From a checkpoint of a small mixture-of-experts model trained on Wikipedia: width 128, a shared expert of 64 neurons.
Below are experts of layer 4 (counted from 0) of a mixture-of-experts language model. Rows are named router (the router's row for the expert), gate (a neuron's input weights, with its number), up (a neuron's input weights, with its number) and show model dimensions 0-127. Each number is 128 + 24 x the weight over its row's rms, rounded and kept within 0 to 255. Numbers have three digits each.
After each expert's rows: "comes after" lists some tokens at least twice as common just before its tokens as in all text. This comes from a sample of Wikipedia text that the model never trained on. Tokens count by the router's weight.

# expert 37
router:158103103150131096117141171086093128131128138105146142134152123167144133149132110166109135111136100157099103142128158139145148112094099104128167111094085102133143145123173099174082128122163099152101155108123087160137142132102168125161099137183104155098156078139102164151113155145162110152110122111158132115097124136109154130108118129134132162143096138106108088135159126125124116140119
gate0:158137134148131155127114116128117163151132133139170122116118152120139128150138134107116114125145152143162143094142180115109104155100148059137140109157117110163128129101114136115146105118108155091107118106150136152123105119137112144143094097111155140089138119104167127145128157174117146110189107155114131061104098149127110116128106153119127106116132100169107098135070071148175113094121
up0:106115111086154127116142133129144129113132129106095139143137183123132132108130144130107157127126103149093091113064115154139143115136112178154109150109123133105111113155147131124107145123118150175156141138134121136096107176122132076118155163138088119166124123168073118118117081085112111142119105139145107172140159126118162155160126075107148124129131155085137135112156150113110136176160
comes after: " ", "0", "%", " —", " JPL", ")"

# expert 4
router:150136107135099121133133148128129094102133116101154161141135107118140100141186135129117146100128148125157101142143103163155152146094132109125155126084104082123133143108143128162120123113166094159076164084108118145154135136159141181102162111114180111130118164140115154137147151135096140112106089129179184143097117112101092134101127117114137095087141142149086147126138104126128119149107
gate1:114133124135122155106098177139126078092132155118146120092120092116120139168125090134088122150094113152115129132126148133159140151139125159129165094085118129124177169165140088124140127157120106150130156109114129128099156165124124130157141118120116076147139132123155154105144084147101171151137131152142147147110085103083131095152177123084144129088100116109093121151108136157138102122151
up1:191123155152136106160138127107139143128173086132103130138142123124122105119134151118148110118103139104105116202099095113167127127096133120141092152124223083128119095103119141125112146161128104131130069133120126082105102107145137125115116143105106144153112112132140146121134137123144147150149126146139154128127158122143141175146106119088132150110134102148126124092061131130117159151140
comes after: " |\n", "4", "3", "5", "6", "7"

# expert 21
router:108093139134103132167159095171125124134124134114098139154138165146160107083107105140135152108141166128089112091144117106135097090092113147135129111106125110098137171164131156105113104094124109119106124144144116094121161086133129151096133154082150167145144153154108113142096172179126112112132119175107142152116133156099163159100127086107128123125128145102107112135143143147098155176146
gate1:155215161107123178141139161123146148164137089122118109122132105125105130122114127151109110114127088139097126133125138120140057134160146139102123127076120120115121120132142155122183134117120135135167092120141122149125121157105129138146153111136143104128151132106115109066145123123130152106168129120137095067136103118125127129095152144173135126126187138123124176118117145084119100099140
up1:124130138173171148101136158101098116098146179137137130124139127164094160131103146093104129132144126095167126164161135164137175133130109146135127144138140139140115142128125067121061126147090120148125138168070135147138135128152136093151110103142108121101101108112164141155127108106138097133091122121117137160148140132181091142116104109110094140106113129168170111158148088141143125112138
comes after: "\n", ")\n", ".\n", "\n\n", " |\n", "==\n"

# expert 13
router:139141111144155118162115142124110108152104111116112154157160166137092143119131100104095165116152120167157091117123105136149104152105069130151161102117116210146130082132164138158086131134117126102141136094095134131124139142136110146117125131113144122116140122093100130156100111097144108123160096169104142177123165169124115143094143137102131151120120165090114129153093114111087128145111
gate0:146175152115170111058107125133116160138131131138099132134110155172102107071154160132087159152120158112130139093115133152107122140153129161081124154155168157124141101108117109115134157140106129094109116135110166148120096153128159137118092160139120142143131101108124121113120106127135090119117129096125114155126145168099151099179160100092112111136130088125144119140121158148108078155107
up0:145179145138177123105114097143084124162086172157112159141145161175140103118147130118081139138115158127152115108123100093111113126145122151071151131134128177155167111115151115143103156156125117094088164110103136139140128136103128153126074151128107102112126114085116109128124100118117108118106125113113117189149141160114116126161165143095102118118118144110096119151129123163113106125158
comes after: " |\n", ")", "===\n\n", ".\n\n", "\n", "==\n\n"

# expert 7
router:141093085152106103156099154097119081144180145100146141152139138171096103129159112154080160100159134102137111107116116090122119092102094140152146102128127118131136124111138127163115111162116136123097088125139128086130111143121183150160145132142171163102106128145080097167108135138122153122137142139122151132161179122137136154132158148145149125128128155094115107082154158125115136157124
gate1:098132087148151127062121145140110201137154106145124134146112103156117156130140135102116115134166137123134131095153133187113117121111125184126142152105150155098120078154129145129155127141160101064152091138135151093104114148147129120148143126116158153110127129103136110106151130074092098121151130129099136136129096144156102132181143124109135113132094101122143119087145115091113132144143
up1:103148090144149122128130140167143152117134162131097097145145130120124148124144102196125112129129150138122097123120145200117139135116120150139117116136105159107165112105127147125155126142130114140149103090120098114117115160167141133127165112172147143089128121121089065109170161116097125124131114149065157115130176130156137165124130124106151168132103092089107130079142163123118134120106
comes after: " |", "|", " in", " the", " January", " November"

# expert 34
router:124105113114136147110109143140115114093155133103177134134128167142127122127096175085123105147174163093096167149118098144167101124145100071151134142163168158116126087108108141149135111157110089139121119155123097086113117146151155133139163119096127105094144105134136091149135107108136102097126102096156091127117132143108110162143148126167117100127158162122128141121147153146152143082164
gate1:132131149121122130148155140155134108112125135106133118121125124117109167120171164122104115145091138107094141159150149171123131110098120128133115174161081111134163119121136111142116160140117137133132125063114109109128137121150137143137120115100162133179092104136132073105165101140173098152135119149119085123166145121145127118135109099081155088058156105136113120119109158073132114161156
up1:140152133129101168106110134110116128133146117146093150117113124116134112146102108147130172105105138138138090073137143091140134146129156129131145135107161117099084145089137141127122151113162126086119134161167118144125131155122095111174126142131118095078139147100142125171076118116128164124113141124142155108085142118131115141072135151128133140207109131163132168130128083173096134110090
comes after: " the", " a", " of", " in", " an", " and"

# expert 45
router:149109099111114104108104124103095131142167139100178150159131179137168119113104108091127153140157112143109105129131122119137098122116108079166138107103161146115140115154146114150113082107135101155134103126176103098116124078159139160105131116114148123133156143172089096163098115091138163083172114130148147094132108165132102145113137125171103121144141158118139129132131166124106145134152
gate0:154124115120066133189125092175109101181151130150170105121067126144143141094129123131120153056113109104095114146159104194145152147082130122133144168128139153097142136128118118143121120125141143140111105104128102116157111126112124106110126166113165132105128110128107113083168136140155158087137132153127145139101118141094103139126113155141148147169124133129117129141118138137108128154152
up0:153149122139199128085107148128123147121110117121103155133150146129101122127125147128154099139141120117149131123062100134099110119156138152141100084140135149129114103155131136097121141133070088152172135131145140124118215103133117128127076104116140136139190156105140089122151162132136150122144132162106122146126114139157130134143129107109100129103142145186141122135145112150150118108076
comes after: " is", " as", " was", ",", " of", " with"